From a checkpoint of a small mixture-of-experts model trained on Wikipedia.
Size: width 256, vocabulary 2048, 105M parameters.
Training: a variant of SOAP for the experts, 518M tokens, 3859 steps.
Below are experts of layer 8 (counted from 0) of a mixture-of-experts language model. Rows are named router (the router's row for the expert) and show model dimensions 0-255. Each number is 50 + 12 x the weight over its row's rms, rounded and kept within 0 to 99.
Before each expert's rows: a language model's description of what the expert responds to. This comes from a sample of Wikipedia text that the model never trained on.

# expert 40
What it handles: Prepositions and conjunctions after a verb or clause, such as as, after, over, around, before, due, mostly in sports and narrative text, plus table pipes.
router:57 49 42 52 48 43 44 39 47 33 22 57 55 59 52 48 34 63 37 58 40 60 78 63 47 61 61 60 66 53 59 45 53 56 56 58 38 35 35 57 43 56 40 43 44 51 30 60 59 66 25 33 50 62 29 54 62 47 61 41 67 19 50 32 20 40 61 63 29 51 41 48 53 87 49 63 60 50 55 45 37 72 29 43 54 48 63 58 46 84 53 49 46 42 43 47 72 36 49 55 46 51 67 40 33 31 64 58 60 55 50 53 54 41 45 61 37 88 47 44 87 52 58 21 48 51 65 55 57 56 63 70 47 53 58 44 60 39 29 36 36 50 41 39 62 51 48 45 46 36 41 48 63 65 48 55 72 51 34 44 45 62 48 63 34 45 57 71 42 36 73 53 45 44 72 60 56 68 41 60 34 55 50 48 47 56 41 52 44 52 32 51 53 34 61 35 50 47 48 38 26 59 46 53 53 57 76 39 44 57 48 32 36 60 47 64 63 58 62 43 48 60 45 43 48 52 55 44 51 46 38 39 47 72 34 51 56 46 69 50 42 57 50 43 47 35 36 47 59 54 41 72 44 43 37 48

# expert 63
What it handles: Table pipes, numbers and In in election and officeholder tables, plus ne of never or necessary, pro, and to after verbs.
router:67 64 64 34 45 51 60 37 47 43 45 42 32 47 53 56 70 40 78 63 30 52 45 55 50 52 46 52 61 54 41 47 31 87 72 46 64 39 52 53 31 45 42 49 52 55 46 56 32 61 39 51 46 55 53 51 45 52 67 60 62 51 56 46 54 46 41 37 35 51 56 52 52 65 61 60 70 39 56 27 63 52 36 49 47 54 73 46 50 48 46 49 32 53 37 44 54 41 58 53 73 30 62 31 48 39 31 48 41 62 65 44 50 51 57 48 50 57 54 39 63 74 49 48 56 45 55 37 68 48 42 44 75 46 52 37 39 41 41 58 51 45 59 11 40 45 45 44 65 58 43 43 64 52 76 87 65 71 35 53 41 54 38 44 50 54 48 50 70 53 54 57 42 53 36 55 64 63 34 68 36 42 55 31 57 42 44 48 62 54 42 59 72 26 43 49 40 47 44 58 39 56 32 52 39 37 50 60 40 48 63 43 52 62 57 56 59 63 48 38 64 68 65 66 52 68 54 48 43 33 33 29 44 74 61 55 50 43 57 40 35 40 33 51 40 55 11 36 34 31 80 49 30 38 38 48

# expert 0
What it handles: Opening syllables of names and words, mostly capitalized like Bu, K, Ka, Pa, Ho, in political or place text (Bush, Kidlington, Holy).
router:70 53 70 49 28 63 37 44 63 21 53 43 66 44 58 64 54 41 55 60 45 29 68 58 29 64 45 38 52 54 60 38 35 63 48 54 67 49 49 51 55 60 46 49 41 65 50 52 38 61 35 62 49 45 50 70 54 52 56 27 50 48 70 53 41 38 45 45 48 46 37 56 65 59 48 65 49 38 56 36 60 54 56 42 33 70 60 47 57 68 41 63 51 54 49 45 65 51 67 46 71 43 57 32 45 37 40 63 51 61 47 30 60 69 34 46 47 65 77 55 92 71 51 48 35 54 59 26 51 51 29 43 53 38 53 53 78 35 40 43 44 48 44 38 70 50 46 59 49 52 38 42 44 46 40 49 60 51 13 59 35 50 42 52 45 37 34 59 43 44 57 49 45 52 42 53 70 51 30 59 50 43 63 27 81 52 37 29 56 34 22 63 72 38 58 38 43 56 68 37 51 55 55 50 38 54 55 49 29 51 68 31 51 68 49 57 55 60 62 41 59 49 56 67 53 71 50 49 36 49 39 30 51 59 30 50 64 68 51 45 41 50 54 44 39 66 37 36 62 48 54 57 29 62 34 44

# expert 61
What it handles: Periods and punctuation inside abbreviations and citations, such as a.e.t., U.S., e.g., a.k.a., and sentence-final periods.
router:60 56 60 51 37 63 28 46 56 48 53 58 66 43 43 67 27 37 32 46 41 47 45 87 50 58 46 42 59 69 56 41 56 51 42 46 52 52 38 68 32 47 58 47 39 57 53 46 42 44 41 34 44 73 36 46 48 38 68 37 52 30 57 48 30 43 44 58 47 51 66 52 63 59 48 37 72 46 66 46 37 46 59 42 81 50 57 27 62 80 43 59 42 62 54 49 50 45 63 59 50 49 64 42 39 42 65 66 54 63 47 45 52 52 43 50 42 62 87 39 38 57 80 48 43 80 61 62 60 36 61 68 40 41 61 46 56 22 62 39 20 58 55 60 61 32 21 57 47 61 39 47 59 61 44 43 53 47 49 53 36 70 47 63 56 55 44 66 40 43 62 48 40 40 59 68 57 57 49 58 51 64 66 53 55 74 31 42 53 37 47 64 54 51 70 49 60 52 52 50 42 53 45 65 43 59 85 58 43 57 42 37 38 52 46 60 53 62 77 40 59 37 47 59 40 63 29 46 37 43 32 40 39 78 58 67 58 48 53 69 41 50 45 49 35 49 46 58 51 41 49 49 40 33 49 68

# expert 35
What it handles: Letters and accented characters inside non-English place and personal names, such as Cádiz, Oklahoma, Mogadishu, Oaxaca, Saudi.
router:57 53 71 48 46 59 47 40 46 64 45 48 77 32 54 44 48 52 68 60 51 42 41 66 41 53 30 21 57 54 55 44 48 50 46 41 52 58 30 45 49 58 27 49 40 43 42 54 61 33 34 35 69 64 50 61 58 59 59 39 53 45 51 50 42 49 53 55 45 58 45 44 49 66 59 65 53 42 41 43 41 66 56 60 55 77 50 40 75 67 45 58 46 44 41 56 53 41 73 52 48 45 59 40 39 42 58 75 57 61 48 41 61 21 54 62 51 55 51 29 64 58 48 61 45 73 60 39 49 27 41 60 59 56 51 26 55 39 37 55 52 53 67 45 66 52 56 45 52 56 42 51 45 42 72 61 63 50 16 31 42 40 45 50 30 45 36 54 39 43 52 62 33 45 47 61 67 50 35 41 41 56 48 41 68 53 47 43 74 63 21 58 71 40 50 51 26 17 53 43 59 45 46 58 32 66 56 70 27 75 45 80 44 45 47 67 28 57 55 45 70 48 52 46 41 50 38 46 33 65 54 36 48 59 56 46 60 57 46 50 41 57 47 39 46 64 20 25 78 41 59 68 44 46 44 64

# expert 19
What it handles: Word-internal pieces like er, or, ur, per and par inside longer Latinate words, such as imp-er-fecta, c-or-roborate, op-er-ated.
router:51 44 42 45 28 46 49 50 46 40 43 50 63 42 43 52 49 79 49 51 34 33 37 45 63 51 48 54 50 48 46 33 57 67 49 58 27 37 31 67 40 54 30 57 34 35 45 72 38 75 31 38 63 48 39 62 59 64 58 54 51 55 61 44 45 38 55 40 55 55 78 66 69 51 60 69 66 63 47 24 38 51 47 52 62 81 73 47 73 37 39 49 30 73 47 59 73 39 51 53 61 52 46 42 46 51 56 59 30 77 54 30 58 49 62 54 32 55 64 58 63 90 36 44 40 50 54 40 57 50 58 62 59 57 56 56 45 55 56 53 26 56 45 41 41 33 49 60 72 53 38 43 50 65 51 47 61 53 38 46 61 61 45 36 46 24 40 58 49 55 45 60 39 49 64 54 62 72 50 52 53 21 55 48 71 60 44 34 62 33 48 57 61 40 68 55 49 44 40 36 46 69 50 44 19 56 53 59 47 52 54 28 49 26 46 49 47 56 57 61 67 65 53 69 36 77 63 53 44 47 44 43 32 57 61 52 65 49 60 60 47 36 50 49 50 45 50 38 69 34 60 57 44 51 43 45

# expert 52
What it handles: Early pieces of words right after the first letters or a short prefix, often verbs in biographies, such as s-at, b-int, sp-in, pro-posed, moved.
router:63 56 60 51 44 44 53 35 49 49 46 57 48 30 66 59 47 52 50 48 40 49 40 41 51 62 61 49 55 50 68 39 52 68 63 47 66 42 48 57 47 67 62 56 38 66 37 64 62 67 30 59 46 52 59 63 73 75 48 45 61 49 65 28 35 35 74 56 51 48 56 70 63 64 47 66 47 46 62 44 49 66 30 43 43 32 47 45 76 34 56 57 37 51 31 81 55 35 65 47 48 45 63 23 36 47 48 54 46 46 53 33 56 65 57 74 37 65 64 56 55 69 37 31 52 47 46 47 55 59 27 68 58 31 49 52 76 36 48 28 45 51 51 55 62 45 49 37 50 52 51 56 58 57 62 71 73 70 45 49 27 67 44 64 40 48 53 67 36 17 60 41 50 66 60 54 48 61 40 67 44 49 61 49 55 39 43 44 48 22 29 67 74 35 49 54 26 63 49 56 55 60 43 40 23 35 46 61 40 57 52 42 66 67 51 70 55 53 46 44 42 53 57 46 47 74 33 49 44 39 49 40 38 54 38 70 52 46 60 58 45 42 47 59 47 58 31 47 62 25 61 61 44 60 58 56

# expert 26
What it handles: The prefix re at a word start (re-semble, re-porting, re-ad) and inner or/Or pieces, such as d-or-sal, P-or-sche, Or-chard.
router:62 38 54 57 40 51 54 30 62 44 32 49 63 46 40 54 41 68 69 50 30 46 55 54 59 61 32 44 62 47 49 35 54 52 45 41 40 46 32 63 45 52 29 61 38 51 42 57 50 50 40 33 48 66 32 56 57 61 57 60 50 41 57 37 53 38 42 38 50 46 57 46 64 74 46 69 65 37 34 27 30 52 46 49 46 67 75 57 60 36 41 62 53 50 46 42 58 29 78 65 47 48 47 30 40 56 58 49 40 85 45 44 56 53 50 55 56 46 60 65 67 70 69 42 37 38 59 19 70 51 50 60 37 28 50 45 60 44 64 51 46 71 44 38 67 33 52 53 49 68 41 47 62 71 63 52 47 66 60 42 42 61 52 65 53 46 58 58 44 43 57 69 35 61 62 45 67 68 41 61 50 43 70 58 47 81 41 48 66 46 49 58 69 47 61 64 36 39 34 42 38 62 35 57 38 75 61 56 27 57 50 23 52 58 44 59 40 59 41 57 49 50 50 88 35 58 61 60 40 59 39 35 47 72 58 53 68 49 61 65 40 44 47 35 63 58 37 60 58 40 63 45 49 35 39 62

# expert 46
What it handles: First names, surnames and middle initials in lists of people, such as Smith, James, Harry S., -ley, -son, including the period after an initial.
router:58 49 75 54 19 56 53 37 72 53 50 61 67 40 28 61 29 29 47 61 61 56 68 59 57 52 32 51 56 62 59 39 53 36 51 63 53 52 53 47 53 62 46 61 36 52 48 49 53 42 53 32 64 56 51 52 52 78 50 38 60 37 57 41 27 22 58 69 47 23 60 45 50 54 51 64 54 44 65 47 36 55 54 33 51 44 69 08 64 70 40 72 52 64 41 78 46 27 53 47 55 53 45 41 45 40 54 49 65 65 71 58 55 49 33 55 58 50 54 50 52 53 48 46 44 78 52 47 57 51 52 61 56 47 70 44 60 45 69 42 43 61 43 40 54 42 52 41 64 53 47 46 58 52 57 61 52 67 53 65 41 53 44 56 48 59 53 52 42 33 71 52 46 69 57 58 60 66 41 63 33 48 64 37 67 50 30 39 57 39 47 65 51 32 62 46 31 25 30 52 45 47 41 60 20 50 69 56 45 53 49 42 45 45 39 59 29 54 57 42 58 55 46 53 42 50 43 23 48 51 28 32 45 54 51 84 52 22 64 50 48 32 46 42 50 54 43 46 69 45 49 54 43 18 43 41

# expert 9
What it handles: Subordinating conjunctions and prepositions opening a clause or phrase, such as after, because, until, when, that, if; also inside song titles.
router:43 56 52 42 38 59 42 44 54 30 29 46 62 66 42 66 38 49 53 56 32 29 58 69 54 48 48 47 60 55 66 47 40 38 45 44 24 32 22 62 43 55 40 54 32 65 43 53 66 72 48 36 43 72 28 60 43 48 59 39 72 45 41 53 19 50 59 54 51 58 62 67 51 67 57 62 44 60 45 38 42 49 46 35 66 50 50 57 54 28 56 50 57 39 30 48 66 46 47 54 53 27 62 29 24 39 57 49 50 69 61 60 50 42 41 58 49 52 53 51 69 72 40 51 33 54 55 36 62 65 64 64 36 54 77 45 45 61 55 37 33 76 55 52 64 51 51 56 49 61 44 40 77 55 82 51 74 43 46 49 29 54 45 36 56 40 53 62 64 42 69 50 45 61 56 59 60 54 38 44 41 46 41 47 54 61 27 40 44 42 47 41 57 53 66 61 51 51 58 62 45 87 49 56 36 45 63 54 54 41 76 48 41 67 59 69 41 66 61 46 54 52 61 48 41 57 57 28 47 56 45 31 47 53 52 40 70 50 52 58 44 48 35 42 33 53 30 43 53 35 69 61 22 54 33 60

# expert 37
What it handles: Ordinal suffixes and words such as 1st, 18th, first, second, third, plus pipes and scores in sports and election tables.
router:64 66 46 58 50 57 38 42 57 41 15 50 50 63 55 61 31 46 25 65 49 46 59 52 42 57 45 52 75 46 56 38 49 55 63 52 47 44 35 68 38 52 67 52 38 48 43 67 54 44 45 43 54 40 40 58 53 62 66 44 53 25 50 33 55 32 32 44 41 63 53 59 44 75 47 57 69 55 62 53 69 55 51 48 87 60 45 36 55 62 56 45 35 50 53 50 48 37 54 63 52 37 51 55 34 33 53 57 67 62 65 42 64 57 43 54 47 46 58 43 70 63 59 57 48 35 46 37 60 48 50 64 53 61 76 36 44 44 43 57 53 43 60 31 43 54 44 61 52 54 63 46 71 36 63 63 37 46 35 51 37 55 38 39 30 39 49 67 48 43 59 65 50 64 42 62 59 66 41 73 52 24 51 37 51 47 45 51 43 41 47 50 65 47 69 33 45 31 52 49 42 73 11 45 40 34 53 52 33 61 66 27 39 76 60 57 31 54 50 54 39 89 58 68 39 43 38 27 52 36 50 45 52 65 39 59 47 48 59 51 51 29 44 53 47 48 36 45 47 62 67 60 32 54 19 59

# expert 5
What it handles: Plural suffixes and possessive s ending nouns, such as levels, complexes, provinces, divisions, Brown's, plus taxonomic -ales.
router:36 63 34 30 35 40 62 40 58 55 43 35 47 56 31 53 44 64 47 45 43 40 55 63 33 56 36 45 55 44 47 38 42 61 52 50 33 31 46 53 54 59 48 59 41 48 28 60 36 31 34 47 47 52 50 49 87 55 53 39 67 27 62 43 47 56 68 56 33 31 52 64 59 88 65 59 55 72 44 31 58 55 14 52 62 53 47 29 48 34 46 55 52 61 32 42 52 52 54 50 62 47 61 30 34 26 68 61 46 69 60 48 70 38 52 36 54 63 57 39 44 66 67 37 48 68 47 36 44 36 51 68 39 39 85 42 35 51 48 50 45 58 49 46 44 53 53 56 48 55 44 43 40 32 39 46 55 43 50 51 47 44 35 42 42 48 56 64 42 47 46 54 37 49 61 47 57 51 44 55 57 44 72 16 50 48 33 52 49 56 38 56 52 47 42 30 55 18 53 49 44 52 40 88 28 63 74 59 56 47 53 58 58 57 18 46 43 63 45 44 51 68 60 49 44 44 28 49 51 56 48 29 42 65 51 48 47 36 51 58 45 38 54 35 44 73 50 42 64 51 43 62 49 46 41 63

# expert 27
What it handles: Final pieces of place and foreign personal names, such as -burg, -shire, -ville, -ur, -den, and whole city names like London, Paris.
router:50 42 70 48 54 33 54 31 59 50 51 53 71 53 49 55 35 63 68 43 37 46 78 62 35 61 45 51 53 51 71 44 30 56 52 45 54 34 46 61 53 60 42 44 55 44 23 78 58 39 37 43 70 44 41 53 57 69 52 41 64 41 58 51 49 36 58 61 42 19 46 53 60 44 60 48 60 52 45 42 60 59 57 40 63 44 58 32 55 25 40 45 21 64 46 55 58 35 64 60 49 23 66 50 54 38 53 73 47 57 52 41 49 48 37 55 31 76 49 45 62 49 40 43 49 65 52 50 60 12 32 70 53 45 59 22 44 41 41 49 53 56 54 46 69 52 25 43 46 36 38 48 59 41 54 68 54 54 32 36 41 55 45 31 43 42 51 58 33 50 54 88 38 76 38 76 49 43 46 66 54 41 48 49 73 57 37 41 72 56 35 69 51 54 72 34 49 44 69 43 62 50 50 40 34 55 57 58 36 52 47 53 46 52 50 55 57 72 50 46 38 38 55 53 44 63 57 44 38 50 32 61 40 49 48 48 65 46 44 50 49 27 64 37 36 46 61 39 59 40 47 71 42 49 44 71

# expert 53
What it handles: Year numbers, decade and ordinal pieces, and nationality adjectives, as in 2014, 1956, 150th, last, first, British.
router:41 52 56 47 55 50 53 43 61 48 34 39 67 68 53 81 15 51 49 44 30 43 47 46 47 47 51 32 75 27 63 41 32 50 76 47 54 53 40 68 47 67 54 61 37 77 37 53 51 45 36 57 45 67 48 61 70 63 59 58 65 44 53 41 45 47 38 73 32 48 64 63 55 63 45 54 50 67 47 40 40 49 41 63 54 78 46 24 51 43 45 43 41 66 43 51 54 49 48 54 51 50 54 31 17 39 58 55 47 54 52 45 57 59 37 53 48 53 56 70 59 57 62 42 48 41 48 39 44 34 34 70 22 40 79 42 49 43 45 43 39 65 45 53 37 55 55 52 66 64 12 43 73 31 44 56 46 61 23 41 36 51 45 38 42 38 46 52 29 51 53 49 47 52 39 42 67 54 51 62 42 26 70 23 42 62 49 36 47 34 49 45 51 55 61 25 60 42 56 57 34 44 25 48 45 38 64 64 41 46 45 41 51 58 50 41 49 72 60 45 52 81 58 59 45 70 49 38 56 54 46 37 40 52 41 37 58 53 63 57 55 44 47 45 44 53 34 67 49 56 64 61 33 60 43 46

# expert 32
What it handles: Hyphens inside compounds and table dividers (dim-witted, hip-hop, |---|), and con/re/di prefixes, often in music and album articles.
router:71 51 41 52 40 61 33 30 44 45 39 58 57 55 47 56 53 42 56 38 47 53 36 51 35 50 29 46 40 57 44 45 55 70 58 59 67 46 37 68 46 66 42 51 55 59 45 55 41 61 27 36 42 63 28 49 47 44 53 62 65 51 47 29 56 55 66 57 43 55 56 39 52 56 68 67 63 58 36 29 37 72 45 43 59 49 63 46 50 57 16 44 45 55 25 53 54 42 59 59 48 31 53 24 41 44 53 55 57 59 61 32 49 27 68 50 61 49 57 38 53 46 52 52 26 52 61 40 49 40 39 39 42 29 41 42 79 40 61 55 38 50 56 42 44 27 42 52 57 56 54 39 63 38 40 49 52 53 63 61 46 62 39 57 34 34 37 63 55 42 57 74 33 66 49 41 53 53 38 50 29 31 50 42 45 79 63 41 46 38 33 64 71 58 45 67 33 44 48 59 40 47 41 50 61 46 60 53 50 32 60 30 43 38 29 48 41 53 51 40 77 46 54 82 58 55 34 44 43 35 41 32 35 39 69 55 68 40 75 58 49 53 44 40 50 43 17 48 56 31 45 61 45 24 34 62

# expert 18
What it handles: Bare spaces before a split word, and word-opening pieces like ex, dis, sp, tr, often in building or railway descriptions (spaces, exercise).
router:64 42 32 29 52 59 45 43 71 23 18 55 61 61 56 51 24 44 58 60 55 29 71 60 45 65 49 38 62 73 53 26 58 68 54 54 48 35 31 52 35 62 41 35 50 56 37 51 46 41 32 55 67 66 43 60 83 47 51 50 40 53 54 28 51 49 44 29 43 33 40 54 68 72 66 53 46 74 49 39 40 60 53 33 46 43 61 37 63 37 32 56 55 56 47 55 62 42 51 57 73 55 48 47 40 55 54 77 32 53 60 54 62 51 52 56 42 65 58 56 73 78 54 64 46 69 54 45 50 54 53 46 42 42 58 44 72 40 39 52 44 64 59 45 85 43 52 27 64 52 29 59 52 68 39 57 67 56 54 40 49 66 42 49 45 50 36 69 45 50 51 58 51 63 52 60 59 51 36 54 42 44 43 48 64 57 55 26 52 48 27 53 73 64 63 46 56 40 22 37 38 69 47 50 34 47 64 50 23 45 64 57 20 59 35 51 43 59 51 48 65 53 50 55 49 58 56 42 40 49 25 40 43 54 48 60 50 43 53 59 39 47 49 32 53 40 62 62 63 45 41 51 55 44 50 54

# expert 15
What it handles: Compass directions and units in geographic text (km, north, south), plus word-initial en or n after a number or adjective, as in enemy, enough, numerous.
router:49 71 49 59 57 35 45 33 56 24 33 57 51 47 75 50 32 51 55 64 57 50 50 62 45 45 48 36 49 54 51 30 48 46 45 55 48 32 39 51 31 55 52 46 58 42 37 69 65 38 37 58 63 50 53 68 57 50 55 46 55 52 45 49 35 34 50 56 45 33 49 46 57 82 61 62 62 57 55 37 41 44 55 33 45 60 54 55 66 57 39 67 44 57 52 57 57 28 40 61 76 41 46 36 40 52 63 49 60 51 55 56 50 31 51 47 54 60 29 40 63 50 46 42 31 56 48 15 51 61 49 57 40 47 63 36 76 43 46 35 55 74 39 47 67 39 49 39 58 26 42 59 65 60 60 53 52 58 30 55 31 55 44 38 56 51 30 69 53 49 56 46 42 67 76 64 64 60 41 72 53 41 48 41 56 52 49 31 71 50 35 52 46 40 81 45 55 53 36 49 32 57 54 47 67 37 46 34 34 54 53 49 39 76 14 51 53 67 49 58 59 51 50 54 59 56 59 52 42 33 34 54 57 57 39 40 48 50 41 59 11 45 47 09 55 38 35 45 60 48 36 55 50 40 34 72

# expert 60
What it handles: Word-opening prefix pieces, chiefly de and De (decision, description, declare), also st, do, di, per, re.
router:68 62 55 21 37 60 51 45 30 36 30 43 57 51 49 49 51 60 57 38 40 50 56 73 33 51 42 45 51 48 38 44 48 64 42 49 50 40 37 54 36 55 49 68 41 59 27 65 40 74 41 51 44 56 43 66 66 56 55 47 61 59 55 35 44 47 40 48 60 45 40 64 56 61 47 45 53 48 49 35 43 70 62 39 44 51 63 47 64 49 20 52 37 55 53 60 65 49 43 59 56 28 61 45 45 34 54 58 31 60 50 27 49 52 46 54 54 49 41 34 50 53 66 50 29 51 50 47 67 61 40 58 61 33 42 46 76 47 49 50 19 41 68 36 58 46 61 70 61 82 31 52 59 52 45 36 70 63 30 47 42 68 35 35 39 41 38 63 58 49 48 55 45 67 40 53 60 69 44 54 61 29 60 35 63 58 49 27 46 49 48 53 77 24 89 46 45 59 42 36 38 50 23 45 44 57 55 62 50 59 57 34 61 49 28 48 46 77 64 47 67 62 58 49 42 50 49 36 47 30 32 47 55 54 57 74 53 58 48 88 47 41 46 37 49 43 47 38 48 46 59 49 45 43 33 55

# expert 23
What it handles: Middle and final pieces of English personal surnames in lists and tables, such as Robertson, Lloyd, Mattis, Cassidy.
router:72 54 51 56 30 39 52 32 51 61 47 57 74 56 56 37 31 33 62 55 55 39 61 61 47 68 37 42 46 57 49 48 45 40 53 73 53 52 42 60 57 63 52 63 19 48 51 63 49 54 45 43 64 56 47 56 50 64 49 29 54 55 85 48 48 20 74 50 54 37 50 53 50 46 49 48 46 42 53 53 57 56 48 51 54 65 61 20 56 43 42 52 47 67 28 75 48 37 52 66 55 31 49 51 36 47 52 56 43 61 77 49 57 45 46 77 29 45 56 58 65 50 36 51 47 50 47 49 61 47 68 56 67 47 50 46 55 49 64 27 47 56 43 41 46 35 22 43 58 69 35 46 56 46 53 53 55 67 39 42 39 58 46 35 45 54 63 45 45 38 75 74 62 67 70 51 72 56 49 69 44 39 62 36 47 50 40 46 50 24 48 83 46 62 55 63 46 45 31 39 34 40 43 60 38 49 60 57 34 63 57 38 52 57 47 44 57 51 57 40 44 76 55 48 41 60 44 34 33 47 38 42 51 59 63 77 51 38 63 50 41 25 45 45 50 43 47 50 50 43 61 65 51 01 61 55

# expert 14
What it handles: Opening syllables of Japanese and other Asian or foreign names, such as Ma in Matsuda, Tokyo M-X, Ka in Kaokaew, and Latin epithets.
router:70 53 67 44 50 47 48 47 49 28 41 51 68 36 41 57 61 50 44 53 41 52 49 57 39 59 25 44 50 44 67 33 31 50 48 44 59 48 26 71 53 77 43 48 34 77 49 48 47 43 45 47 54 51 48 48 71 57 77 50 51 40 36 53 32 48 46 40 54 50 48 45 56 66 67 84 59 50 61 31 51 46 60 50 64 53 30 49 69 62 28 74 59 38 43 73 59 49 64 45 46 64 58 16 55 44 62 45 47 64 50 45 46 44 51 52 55 66 56 50 46 56 45 55 44 78 52 45 66 30 52 48 60 34 41 49 64 48 47 72 25 46 58 44 88 47 46 64 65 38 37 34 55 32 51 57 58 68 33 30 43 54 43 48 59 43 46 56 40 51 58 56 35 68 41 50 70 52 37 39 62 51 56 41 46 47 57 31 42 47 55 81 52 59 50 34 50 56 53 33 55 56 32 70 40 57 46 50 32 53 54 62 42 54 47 61 46 55 62 27 71 50 46 59 25 59 56 53 41 51 38 37 46 51 70 45 74 28 49 66 41 40 38 43 44 54 37 49 58 37 70 56 40 41 35 76

# expert 42
What it handles: Word-internal pieces like les, es, is inside longer words (lesser, less, caerulescens, parthenogenesis), plus non-Latin characters and table cells.
router:51 45 38 09 58 51 63 40 68 50 51 43 50 57 55 67 20 68 52 65 22 43 52 64 42 61 47 50 63 46 53 38 52 75 47 51 57 28 43 50 40 61 45 38 48 42 35 63 60 53 43 37 52 50 45 52 54 58 56 45 68 44 60 37 54 48 50 54 44 39 53 40 65 96 63 82 50 57 46 28 43 49 23 46 48 50 65 45 62 57 37 62 41 52 47 49 54 30 57 62 67 38 46 36 39 53 48 65 46 51 47 38 49 32 44 52 45 44 51 46 44 74 61 53 43 63 58 60 40 52 25 43 38 49 68 51 68 60 41 68 51 39 39 38 53 60 56 48 48 49 19 52 51 56 60 67 67 65 45 40 48 42 44 33 65 54 41 58 53 53 42 50 48 54 48 51 57 56 41 66 39 42 60 33 74 51 46 43 50 58 30 60 65 51 54 57 51 34 16 44 45 43 48 66 28 55 50 53 46 47 55 34 37 61 24 56 56 69 47 45 78 74 63 61 46 50 49 39 45 47 37 33 16 56 67 63 48 40 57 59 37 50 33 40 37 78 53 61 52 52 39 59 55 33 47 40

# expert 47
What it handles: Single initial letters or first pieces of words in technical and geographic listings, such as h in hall, honours, hunger, Railway, MW.
router:52 57 39 25 58 41 35 38 37 34 38 33 52 47 66 49 48 44 37 81 54 49 66 87 26 52 57 55 52 57 56 41 46 36 45 59 48 42 38 57 43 56 71 57 51 59 29 51 38 57 42 66 48 74 22 70 60 50 64 52 54 53 68 47 52 40 46 34 47 52 41 53 62 55 59 54 42 49 64 30 35 65 55 29 54 62 56 41 51 43 40 62 56 52 48 65 55 41 47 60 54 70 58 19 50 50 51 49 49 65 57 51 55 48 49 64 49 47 50 35 45 53 47 54 33 51 53 37 54 51 17 57 38 49 59 27 58 41 45 51 61 75 53 36 46 38 52 46 58 63 40 45 59 70 44 49 71 52 56 50 39 57 43 44 63 46 31 45 68 43 57 49 54 62 50 49 57 45 37 59 37 25 45 38 57 52 59 38 78 35 39 68 63 46 61 55 45 44 58 38 17 58 44 48 49 59 48 53 35 66 52 50 52 72 36 66 43 75 39 38 32 65 60 54 45 55 51 30 32 28 43 43 65 41 37 52 51 30 70 44 14 46 44 38 52 48 68 55 72 47 35 45 54 22 40 57

# expert 49
What it handles: Prefix pieces at the start of ordinary words, chiefly re, co, bi, pa, as in re-liant, re-bellious, co-lorectal, co-stume.
router:66 45 46 53 40 61 60 40 74 52 55 51 63 39 52 55 54 54 63 60 41 40 69 46 42 56 51 57 68 59 56 31 52 64 50 54 69 45 24 61 48 57 31 50 33 63 49 62 37 55 32 51 59 44 36 60 65 61 70 58 52 54 57 49 39 59 68 48 55 45 50 50 53 57 72 74 43 62 28 39 52 82 50 43 47 51 74 48 63 60 31 50 46 50 37 50 46 50 81 53 63 25 57 27 41 43 46 61 47 43 51 26 58 50 42 52 37 71 40 51 68 55 66 35 47 44 54 34 60 56 41 47 40 24 54 50 65 32 34 33 49 64 47 45 69 39 42 50 52 62 46 28 45 44 40 58 52 47 31 47 42 61 48 65 37 37 39 71 48 32 51 47 35 53 53 44 58 48 38 50 50 27 56 32 66 57 53 47 43 35 36 70 53 40 60 56 44 62 56 44 31 55 51 58 40 51 34 50 51 49 86 22 48 59 48 65 54 59 52 45 69 64 42 87 56 61 54 34 52 53 54 45 48 63 87 59 54 54 64 63 24 49 48 60 44 67 43 50 59 27 69 52 42 51 45 51

# expert 31
What it handles: Modal verbs such as would, can, could, may, and opening pieces p, po, pro, often in reviews: praised, positive.
router:84 59 58 54 19 63 34 33 48 42 53 59 61 41 53 59 51 42 56 48 51 37 60 60 45 47 32 33 55 47 38 47 55 50 55 68 56 43 40 51 38 58 44 64 51 39 23 59 59 34 40 55 65 46 37 83 45 59 63 58 53 57 51 43 55 36 42 55 40 53 57 61 41 66 63 65 53 53 38 24 51 67 39 43 52 51 46 42 47 63 37 60 57 51 43 74 40 58 39 47 60 35 58 45 44 32 46 48 51 52 66 34 58 29 74 38 52 57 57 53 67 57 50 59 36 53 49 45 51 41 50 63 46 51 61 47 66 39 56 63 41 49 47 59 40 37 49 49 48 61 57 35 44 54 39 75 70 65 37 50 51 48 34 16 34 40 32 51 42 49 48 64 51 63 66 57 65 52 33 44 53 40 48 39 48 52 51 38 45 43 20 57 74 58 36 38 59 48 40 47 36 59 35 48 24 44 55 61 54 53 56 57 42 44 59 58 04 52 60 27 68 52 39 55 34 58 52 39 40 46 39 37 46 46 41 70 67 07 54 57 46 47 47 49 49 75 43 14 51 29 59 59 47 43 42 55

# expert 41
What it handles: Prepositions and word starts after verbs, such as buried at, slid in, quickly, can, exiled, in narrative sentences.
router:87 62 51 58 12 45 33 43 66 60 39 67 62 64 69 60 41 54 60 56 44 34 45 46 35 72 43 51 48 68 44 47 59 66 47 55 62 42 43 56 21 75 50 63 49 61 43 64 46 49 49 35 66 39 46 68 58 53 66 56 57 50 46 52 28 37 61 45 22 45 29 47 56 65 67 59 51 48 48 48 48 60 46 40 49 58 67 46 57 64 50 50 39 43 46 60 56 51 50 68 69 23 43 48 28 44 55 57 32 51 47 53 70 37 39 54 48 86 41 56 54 58 79 38 51 45 58 55 59 49 66 40 38 48 44 44 60 26 58 55 38 46 65 45 38 40 28 36 58 44 46 58 73 64 50 51 63 59 52 63 47 57 41 52 54 37 44 64 57 35 50 54 44 51 37 44 53 49 44 66 44 56 51 47 55 52 52 30 58 43 18 48 65 69 45 61 51 43 17 44 37 53 32 48 54 51 38 60 48 46 53 45 32 62 45 65 53 58 65 45 84 56 71 72 49 48 58 52 44 38 17 41 33 60 64 56 49 44 56 49 40 51 37 34 52 47 40 44 50 38 34 58 38 52 55 60

# expert 16
What it handles: Plural and suffix endings closing a noun, often in organization names, such as Employ-ers, Railway-s, Orches-tra, plus Association, Council, Museum.
router:50 72 66 37 58 47 60 39 72 49 36 32 44 62 55 52 60 62 38 70 47 48 47 51 30 51 46 55 59 42 51 46 18 55 60 66 31 38 48 47 48 67 47 47 42 53 43 67 50 43 39 71 60 50 57 56 68 61 74 43 56 26 55 42 46 48 68 61 35 34 49 60 51 79 58 37 57 53 63 50 52 54 44 46 65 58 52 51 48 36 38 52 59 48 43 67 51 36 76 44 65 59 64 40 44 39 66 60 31 63 77 57 60 53 54 56 49 54 58 31 51 51 62 64 40 58 56 47 55 52 26 67 54 39 55 46 44 47 62 70 42 65 54 36 65 40 45 43 64 59 33 40 60 23 36 60 54 49 44 35 44 50 43 33 53 53 41 54 41 33 72 61 32 57 70 45 44 59 39 47 46 30 66 44 53 57 37 34 80 52 53 59 66 45 45 07 50 47 52 42 45 50 36 68 37 64 86 56 48 41 62 63 57 64 38 72 58 50 51 57 45 60 60 47 41 73 42 41 43 55 21 41 41 56 34 58 65 35 57 47 45 41 40 51 36 68 55 31 69 42 51 56 52 41 53 53